Weights of a small mixture-of-experts language model, trained from scratch on English Wikipedia: vocabulary 8192.
Below are experts of layer 5 (counted from 0) of a mixture-of-experts language model. Rows are named gate (a neuron's input weights, with its number), up (a neuron's input weights, with its number) and show model dimensions 0-191. Each number is 128 + 32 x the weight over its row's rms, rounded and kept within 0 to 255.
Before each expert's rows: "mostly gets" lists some tokens that are sent to it at least half of the time. This comes from a sample of Wikipedia text that the model never trained on.

# expert 0
mostly gets: "inc", " inc", " Cor", " aut", " Alex", " Pa"
gate8 [134 146 157 109 123 109 146 125 130 111  65  81 129 112  93  74 120 158 135  78 150 153 128 110  92 112 102  95 144 147 157 176 110 104 147 104 139 148 157 102 111  86 159 138 124  57 114  83 153 124 138 138  94 173 135 152 168 122 108  57 184 115 132 100 166 140 115  98 138 140 107 151  99 138 127  83 146 138 113  90  93 136  85 131 135 154 105 120 143  96  90 153 127  90  57 127  89 101 137 168 168  63 102 137 111  95 164 121 175 110 132 127  20 134 111  61 129 135 154  50 101 172 121 131 145 163 109 172 149 112  96 112 138 156 167  94 152  82 177 141 115 124 141  63  98  93 153 107 207 116 108 152 206 115 116 106 112 136 182 107 100 196 105 157  85 134 125 123 106 156  78 180  72 135 105 132 162 140 103  63 122 159 169  83 136 141 106  99  77 113 134 170]
up8 [142 175 220 120 122 210 113 102 109 145 121 125  99 129 138 139 167 139 130  84 160  95 167 177 134 114 124 134 130 112 160 167 154 114 146 141 159 105 144  78 186  89 121 197 162  65 172 158 164 123 106 113 103 186 155 159 127 134 133  81  73  92 103 100 137 141 122 172 136 138 118 139 222  92 100 100 112  56  97 128 115 153 159  85 110 117 114 126 116 151 132 102 114  69 150 125 102 118 137 132 126 128 159 139 139 100 181 129 117 123  78 110 122 134 135 167  83 163 153  94 204 149  96 117  91 112 161 119 133  88 151 137 119 196 138 125 102 124 127 109 100 126 110 125 137 137 164 104  73 128 122 183 153 115 103 167  68 123 132 116  90 123  61 100 110 119 195 104 128 105 177  96 119 104 130 119  78 167  72 161 147 158  95 136 120 103  52 147  73 192  76 114]

# expert 3
mostly gets: " Carolina", " Pakistan", " Serbia", " awarded", " Japan", " Ireland"
gate5 [116 150 125 109 131 119 199 112  99 140 104 178  86 161  98 101 146 141 117 107 108 133 136 125  98 124  93 198 154 180 109  51 115 140  99 117  72 158 119  76 115  98 107 163 130  81 120 162  91 162 106 120 127 168 139 124 128  62 114 100  87 109 106 152 151 161 124 104 149 146 158 163  98 144 133 114 172 138 115 168 122 144  90 155 160 195  87 153 142 161 101  99 163 138 154 143  96 197 104 131 140 138  70 116 128  85 114 120 118 155 160 100  86 146 100 125 127 199 148 106  65 154 107 199 134 179  81  49 105 133 198 127 136 111 108 131 101 108 166 123 157 163 110 133 117 109 163  84 147 127 152  92 188  58 165 133 174 123  95 170  99 161 107 174 128 147 133 136 150 139 108 165 131 135 167 110 136 137 130 172 167 146 135  41 108 172 134 144 150 172 204  84]
up5 [ 86 108 121 133 127 158 169 158 140 156  97 149 122 139 116 157 191 167 145  94 143 114  77 152 102 141 158  93  92  81  59 107 103  98 133 129 122 128 135 103 180 111  61 132 127 115 102 109 122 123 161 111 103  67 214 102 195 142 116  86  93 127  94 108 111 165 125 129 132 148 190 164 140 101  65 111 120 128 156 182 155 132 156 115 147 139 128 144 145 158 202 168 144 125  89 151 145 148 116 112 111 133  75 162  70 160 113 120 127 112  97 131 167 102 119 173 148 122  99  97 141  87 151  86 154 163 136 149  60 124 101 145 176 129 163 135 131 160 158  98 142 134 122 144 156 222 158  82 102 139 168 113 109 154 101 138 220 166 139 137  32  96  95 164 151  80 151 120 157 120 148 115 129  84 158 142  66  92 114 186 122  86 128 115 172 125 152 110 142 105  78 152]

# expert 14
mostly gets: "jo", " ref", "mar", "oi", "av", "lor"
gate9 [ 91  69 149 211 126 215  83 110 115  85  92 100  70 191 129 116  84 136 159 173 194 138  98 103 112 139 103  96 125  60  93 179 117 135  86 131 159 132 139 116 112 105 117 134 125  93 142 155 113 108 166 120  88 131  93 122 152 149 184 152 152 141 111 119 124 140 160  84 145 192  99 108 159 101 167 155  80 140  86  86  47 103 146 128 124 157 105 145 119 157 135 127 120 113 206 112 165  99 122 112 179 142 149 130 109 161 100 120 116 144  99 123 150 144 156 101 159 105 109 167 142 152 109 108 159 144 141 147  79 116 146 146 124 146 121 112  56 198 122 128 114 156 142 150 112  51 114 177  89 122  96 116 113 124 129  87 118  69 169 110 166 119 125 142 159 183  63 118 132  89 127 116 120 170 132  84 178 174  92 122 201  81 120 131 143  87 161 101 117 165 159  93]
up9 [ 64  96 122 142  83 122 126 193 180 112 108 148 120 177  98 131 127 115 169 195 208 152 126 177 175  71 122 128 107 126 120 112 136 164 154 149 124 137 117 152 163 137 132 128 100  73  87 142 154  90 101 204 153 104 150 128 121 146 163 112 138 139 152  97 110 157 188 149 158 109 133 126 163 103 118 134  68 153  78 201  97 116 108 140 160 145 151 143 181 114 121 114  97 104 143 109 180 139 118 115 184 122 106 137 187 130 108 131  91 115 112  87 156 165 142 106  89  81  71 171 117  57 112  99  98 153 104 102 129 139 106 148 117 154 105 115 103 166 143 157 202 133 104 136 164  82  93 127 143 127 143 133 163  99 207  59 136 143 183 168  93 143 146 152 164 153 119 106 130 117 114 179 138 110  75 112 177 151 144  81 170 111 119 157 102 165  79  97 111  81  82 181]

# expert 18
mostly gets: " single", " small", " special", " best", " Stadium", " record"
gate5 [151 129 107 131 157  87 103 109 121 160 183 113 141  76  85  92  50  86 135  69 147 138 141 132 132 149 178 133 159 121 135 156 152 139 152 107  93  54  74 151  90 185 163  73 144 151 109 146 122 104 120 153 100 147 220 127 113 176  96 115  97 111 133 145 141 134 120 101 169 165 201 146  89  82 182 136 125 109 140 127 117 186  87 103 173 104 138 156  91 168 119  97 177 146 126 121 104 121 181 115 108 183 105 112 147 146 123  51 120 147 131 177 118  56 110 196 161 146  79 126 119 124 167 159 149 141  72 106 155 132 141 134 149 106 108 203 161 109  99  69  79 133 114 125 105 121 137 139 147 133 112  85 112 146 108 130 130  94 110  85 122 125  53 108  87 106 136 153 138 166 112 135 110 169 148 128  99  99 163 109 111 129  98 111 199  77  90 120 149 131 119  64]
up5 [203 124 184  90  85 152 144 117 183 148 134 149 123 113 159  87 160 111  98 142 117 126 121 196 122 119 142 112 100 133 176 117 123 139 171 122  47  98 118 131 105 115  99 113  90 117 205 157 101 113 110 132 152 170  89 132 100 154  87  94 105 172 140 139 122  53  92 160 138 175 140 172 130 133 111  77  93 124 185  69 127 147 135 119 131 169 105 118  90 111 188 101 173 129 104 125 107  99  99 112 149 109 131 114 135 109 167 117 138 185  89 138  98  63  90 140 121 159  93 194 107 146  99 157  96 139 155 150 109  53 108 165  61 166 164 112 155 111 130 117  83 134 130  89  97  92 115  71 124 123 123 200 155 155  77 174  94 159 134  83 144 138 114  69 134 152 142  81  89 135 107  84 138 109  78 132 152 191  82 102 167 126  93 124 146 159  81 108 101 116 154 123]

# expert 16
mostly gets: " third", " mar", " second", "cc", " Po", " Pri"
gate9 [ 85 198 123 192  89 140 114 134 111 157 122 154 152  97 105 117 149  45 141 119 158  52 108 141  97  74 165 201 107 126 118 169  89 157 106 173 113  92 116 133  81  93 134  81 128 109 161  98 122 157 113  59 129 112  94 134 144 180 119 119  92  95 201 149 167 118 148 135 124 160 131 146 112  92 162  76 125 142 196 117  87 136  86 110 110 113 146 121 119  71  96  95 138 131 154 148 116 125 168 128 156 125 179 108 123 144 149 132 109 166 134  76  76 150 100 196  85 108 138 184 186 119 124 100 155 187 156 129 174 137 167  94 160 135 168 101 165 128 129 144 136 138 140 156 119 170  77 151 130  77 130 125 195 118  97 140 114  96 120 102 108 122 150  90 108 137  80  69 152 136 127  96  70 143 111 136 156 104 138 100 181 129 160 113 189  82  87 144  84 154  98  88]
up9 [125 167  77 131  74 132 114 133 122 186  88 125 123  80  93 145 127 126 108 121 149  44 104 189  75 131 116  88 136 126 112 165 146 110  92 148 111  99 126  97 160 112 142  53 180 158 141 131  68 108 114  91 164 143  88  68 159 149  84 138  48  79 145 173 154 164  82 196 162 135 138 112 140  76 136 142 124 145 107 121  88 124  65 174 164 162 140 117 157 118 142 167  98 141 186 185 115 135 177 134  88 136 134 142 148 151 108 152 136 105 153  81 122 140  99 178 124 164 124 180 167 141 143 117 125 156 115 111 163 157 152 159 204 152 122 101 193 119  94 118 104 142 113 134 126 143 141 118 130 133 115 134 155 126 202 148 119 169 136  69 166 133 171  91 147 128  97 141 107 131 141 134 133 127  90 114 151 210 161 106 186 107 164 120 145  49 145 140 118  83 174 126]

# expert 20
mostly gets: " Fl", " Am", " Lee", " Kong", "yp", " Sl"
gate8 [121 127 120 131  94  98 140  81 141 116 112 104 136 102  70 192 131 107 119 112 119 141 117 128 164 128 117  79 116 111  84 117  67 165 126 140 128  83 149 108 140 106 175 149  78 151 176 168 107 156 151 179 169  59 100 123  93 216 128 113 111 130 120 120  95  66 139 129 139 142 166 141 108 202  95 191 166 157 151 141 125 141 136 114 139 107 134  69 142 183 128  73 124 137 135  82 142 124 121 113 102 131 194 164 133 141 153  71 135 135  89 181 118 183 118 125 146 144  74  99 140 100 129  55  93  84 145 176  61 190 158 208  91 109 143 102  93 105 110 109 131 145 172 144 141 122 180 114 198  73 123 170 142 147  72 136 142 128 131 141  85 132 166 167 135 164  92 105 187 125 135 128  91 163 125  89 125 100 124  98 120 132 132  96 105 152 145  83 186  96 152 141]
up8 [128 108 151  90 127 132 178  54 140 146 112 133 175  56 113 135 137 164 152  92 171 107 122 129 102 134 195  95 125  89  85 129 125  99 110  91 107 120 142  48 104 135 131 118 133  93 189  62 145 104 159 132  98 134 158 155 122 110 123 110 141  82 115 164 171  91 105 161 125 178 197 123  96 141  98 160 114 125 154 120 101 139 188 102 116 105 128 178 159 107 121  95  85  98 107 151  79 113 100 127 115 149 132 142 120 152 150  45 187 107 135 134 155 172 159 103 152 165 158 112 102 105 133 117 108 108  21 112 141 150 151  79 143  90 166  72  93 144 153 135 136 101 150 157  96 144 165  83 145 122 170 128 100  99 103 134  67 145 111 241 124 176 132 148 105 123 125 107 133 156 125 140 139 169  84  68  99 113  84  54  98 123 141 123 123 169 122 130 136  83 130 133]

# expert 15
mostly gets: "\n\n", " it", " this", " town", " society", " Historic"
gate6 [131  91 145 173 108 152 149 131  60 159 137  65 162 160 156 101 149 105  80 118 147 206 180 172 163 190 133 195 137 141  73 121 196 107 141  88 102 120 161 164 133  95 169 131 138 166 115 166 141  79 139 119 127 110 119 114 165 140 156 102  98 171 118 129 153 139 127  59 119 172 130 155 153 131  95 142 119 142 169 133 114 165 174 180 143 158  99 124 167 170 120 158 109 129 128 157 142  97 122 181 101 141  74 125 156 108 165 122 130 134 157 107 106 154  91 119 117  82 162 119 124 141 109  58 132 156 249 112 105 145 137 127 117 112  83 132 201 160  97 141 104  63 184 133 143 148 102 107 166 112 103  88 124  95 167 125 161 152 116 143 123 123 123 157 114  75 119 141  94 115  62  95 129  80 159 130 108 129  77 157 113 154 169 106 144 127 157 154 133  74 109  56]
up6 [137 178 138 155 109  81  83 142 129 144 122 148  69 172 156 142  90 114 181 130 184 106 139 147  75 171 177 194 146 124 114 115 132 158  85 173 162 159 130  92 115  77  73 105 162 167 136  60 137 151 125 116 175 108 105 116 106 122 131  80 167 125 152 115 166 124 115 135 141 112 137  96 127 185 150 118 192 174  87 100 111  25 155 154 153 116 107  80 113 117 175  71 190 161 158  77 158 157 128 137  99 159 144  89 126 152 115 190  55 111 133 131 120 150 131 122  84 102 140 111 118 133  53 153 141  67 123 135 151 189 140 126 138  90 135 103 161 187 124 119 115 104  77 113 168 165 105 114 156 141  92  98 165 131  98 102 136 127 125  92 131 129 123 129 136 145 112 113 117 172 125 111 157 148 162 205 158  59 146 119  83 118 149 123  85 147 118 169 155 132  76 130]

# expert 19
mostly gets: " been", " until", "′", " was", " being", " became"
gate5 [ 77 143  73 140 121 166 135 120 149  95 112 150 130 157 156 100 125 129 172 150 119 143 168 118 124 172 132 147  83 212 156 124 186  59 110 147 151 142 104 161 124 115 133 133 143 164 180 122 122  91 165 101  95 126 136 162 121 162 114 106 194  97 120 134 138 157 152 111  85 106  87 137 140 159 143 123 128 149 158 142  63 122 102  88 104  68 180  93 156  74 132  98 109  43 147 130 185 132 112 152  74 143 143 173  78 134 157 122 154 140 105  66 103 166 107 149 178 156  92 183 115 124  68 156 117 108 175  83  96 119 102  94  54 153  82 107 168 124 137 168 129 148 136 111 149  91 124  95 170  91 108 154 112 101  98 160 103 127 105 150 146  97 119 142 133  62 116  87 179  77 156 181 214  76 172  97 128 128 110 126 152 143 125 148 112  85 165 117  87 109 107 107]
up5 [120  97 145 161 127 139 169  91 105 158  89 120  88 129  92 100  76 137 120  97 174 195 192 174 120 136 146  92 122 137 134 181 107 126 110 131 165 112 203  98 114 191 150 119  96  79 127 107 140 137 176 113 162 127 140 131 203 110 112 120 159 132  77 158  87 152 125  99  95 132 148 124 143 181  96  70 163 174 137 150 123 159 159 150 120 120 167 209 119 115  64 151 204 113 112 125 119 153 117 107 143 101  67 195 137 114 116 106 116 137 132 143 106 129  76  80 148 107 133 160 186 108  40 118 142  99 128 130  86 139 194  71  99 142 142  87 130 108 110 112 124  84 149 151 104 134 115 100 139 101 124 137 107 125 195 137 160  70 147 142  96  91 108  99 157  95 114 101 156 121  94  65 146  68 157 137 159 114  81 127 191 116 132  88 134  81 131 163 149  98 151 101]

# expert 9
mostly gets: "ident", "duct", "ever", "key", "can", "2000"
gate9 [172 133 129 147  98 105  63 159  88 153 104  98 134 142 120 112  91 141 101 101 129  97 134 157  94 144 129 131 147 139  93  87  81 129 180 120 142 172  93 143 121 117 114 149 160  98 159 122  77  88  69 140 111 187 117  11 160 171 166 167 141 109 102 130 172  83 112 128 118 121 144 141  54 180  97 108 133 154  80 134 125 145 147  93  99 128  64 116 115 110 162 156  61 102 147 133 152 177 144 147 100 109 150 177  78 126  97 141 121 120 102 164  90 148 190 143 103 149 142 170 135 124 176 104 163 132 155 194  54 139 124 127  97 100 139 181 157 112 128 165 158 130 128 137 137 117 168 188 169 127 134 160 119 110 115 157 160  99 142  83 151 134 163  75 139  96 153 139  93 123 114 101 118  86 125 103  74  42 116 193 165 124 190 165  96 144 125  97  89 102 118 101]
up9 [142 178 173 116 120 116 105 155 167 130 118 114 143 132 108  65 139 166 133 122 125 147 136  56  94 161 160 108 130  89 119 145 179 177  89 135  77 138 141 132 178 114 108  76 192 144  86 130 140 147 184 150 110 121 104 129 116  76  88 140 141 124 127  63 119  92 118 109  96 112 111 129 140 168 142 130 173  99 146 179 132 226  85 150 107 143 142  63 135 104 128 111 175  87 155 131 115  54 105 211 116 149 105 174 164 159 145 142 119 131 135 143 146 146 174  67 146 140  72 108 116 134  87  82  98  67 128 128 183  88  75 111 127 131 120 122  68 170 161  81 114 166 118 116 111 116 145 149  64 149 124  70 106 177 149 109 147 131 152 131 119  91 172 180 136 128 123 148 133 107 146  98 179 142 173  90 178  99 140 113 119 124 156  70 128 139  90 110 149 100 164 190]

# expert 12
mostly gets: "is", "er", "n", "ers", "m", "ans"
gate2 [134 185 177 155 104 214 199 162 140  88  90 111 121 163  84 176 148 129 135  89 121 145 177 139  97  86 176 150 171 113 129 126 172 156 144 157 105 109 142  93 196 133 148 102 105  84 110  83  94 192 174 167 128 157 135 127 146 140 121  93  87 132 139 119 107 156 215 115 169 148  96 142 123 191 101 125  68 133 134  63 102 156  93 201 146  82 107 152 136 130  92  94  74 105 142 164 126 136 123  91 166 130 129 112  79 116 113  49 151 139  93 168  84 117 105 144  90 140 130 140 109  66 129 115  61 158 114 104 119 159 119 121 172 116 163 114 142 128 114 143 127 138 140  84 176 114 120 114  75 161 101 148 104 144  94 145 144 110  96 152 105 136 161 142 115 130 135 144 127  56 127 136 113 154 149  63 139  76 120 149 175 119 143 146 149 121 190 128 133 146 198  92]
up2 [ 57  69 151 155 160 167 148  73  89  61 117 114  90 133 134 140 130 133  98  91 117 110  67  73 110 153 128 123 101 111 144 148 119 132 172 123  75 110 122 209 132 142 181 184 139  75 105 105 103  87  99 127  59 135 170 135 153 207 135 107 118  85 161 188 174 113 122 206  89 155 155 152 124 153 111 106 119  98 145 112 153 120 137  98 137 168 152 178 107 140 151 184 162 139 161 124 158 145 107 112 113 136 128 119 101 133 150 161 122  93 156 112 195 137 152  96 132 150 153 134 136 113  69 105 143 133 132  80 123 138 108 113 124  78 122 123 144 119 118  99 142  95  94 116 116 149 102 139 119 160  74 139 142  80 190  92 109 150  95  73  88 186  88 122 152  93 147 108 186 135 121 130 184  60 142 163 144 159 146  93 109  93 153  78 131 136  82 173 144  63  95  84]

# expert 10
mostly gets: " un", " For", " inter", " Un", " le", " Inter"
gate2 [149 136 199 155 108  79 148 161 117 173 144 140 133 154 199 106 181 109 112 152  97 172 145  71 134 202  94 131 142 139 157  94 122 118 105 157 142 144 136 147 134 164 109 168 102 143 128 103  78 123 141 116 119 133 144  99  94 133 138 124  97  41 120 161 149  57  95 151  84 104 114 142  83 150 189 178 128 159 137 179 220 133 114 137 128 116 156 141  77 132 138 125 128 107 116  60 128 151 158 132 158 160 210 170 159 118 132 155 101 137  57 102 137 123 191 104 122 163 129 178 122  83 134 137 116 109  84  88  89 111 132 129 125 171 207  43 148 106 138 132 119 141 135 140 135 105 137 151  92 138 143 131  99 182 149 117  92 163 151 138  66 108 121 140 143 136 124  86 173  84 117 178 154 122 128 132 127 134 125 103 153  92 153 173  55 157 141 157 107  93  72 154]
up2 [108 112  96 180  96  58 110  78 130 152 143 168 121 160 120 110  76 102 109 119 100 110 125 139 117  55  94 117 105 118 171 122  74  82  99 115 148 116 168  73 141 139 113 128 172 209 131 137 128  85 135 143  77 120 134 184 148 110 142 122 132 166 190 114 162 126 144 156  96 116 116 107 150  84 133 112 117 159 174  96  87 150  98 115  96 160 123 100 116  84 134  33 124 141 113 147 101 119 165 116 150 149 162 123 136 103 126 101 137 140 175 154 149  78  81 130 102 123 128 149 117 141  96 160  95 198 144 106 130 142 115 116 187 164  65 185  94 169  79 145 160 129 149 120 115 103 117  70 167  82 149 140 156 140  91 158 100  85 109  91 146 103  93  60 147 154  68 170 120 169 187 151 125 123 159 169 109 114  81 138 138 183 129  85 153  76 111 183 131 129 123  55]

# expert 1
mostly gets: " El", " Bh", "El", " In", " respectively", "En"
gate5 [136 164 142  97 148 201 173 155 120 110 200  79 162 146 164 163 152 158 196 141 159 156 110 131 118  77 118  87 154  77  89 129 146 111 119 103  53  48 133 178  94 109 120 182 143 114  49 164 170 136 121 127 130 162 168  97  84  88  91 103  63 165 142 130 128 131 169 100 130 109 172  86 167  74 103 101 161  61 152 159 153 120 126 152  66 110 157 130 149 146 136  94 115  74 138 155 118 134 110 143 156 170 128 161 136 106 141  78 146  76  74 148 177  97 124 120  95 192 185 114 136 106 135 117  68 117 135 122 116  57 154  70 121 106 115 111 100 143 110  95 147  98 112 154 127 137 129 131 107 137 165 105 127 157 120 123 108 107 160 167 140  98  87 103 145 175 157 139 148 124 110 123 147 126 160 100 152 124 158 136 128  80 171  49 151 115 165  97 168 116 138 144]
up5 [107 107  90 135 200 109  83 119 103 148 133 104  97 151 129 112 175 192  97 138 145 171 106  79 100  92  43 161 189 133 103 105 112 150 170 115 148 143 140 155 152 130 143 123 102 121 154  96 115 122  82 179 158 109  73  69 236 163 146 150 196 104 122 113 118 125 122 132 162 117 111 127 123  86 140 167  62 114 116 111 149  84  43 139 141 141 113 158 136  93 159 171  89 103 146  98 167  85 153 110 165  52 136 196 103 101 138 107 161 104 179 102 104 135 141 112 127 116  93 127 146 144 149 165 130 130 169 122 161 153 153 171 138 119 132 116 167 118 136  77 166 108 153 103 169  79 102 197 142  68 116 128 161 159 152 139 130 199 152  74 174 137 106 121 163 116 117 114 130  93 128 143 124 123 133 100 147 192 126 100 180 117 118 169 120 170  88 121 140  98 140 142]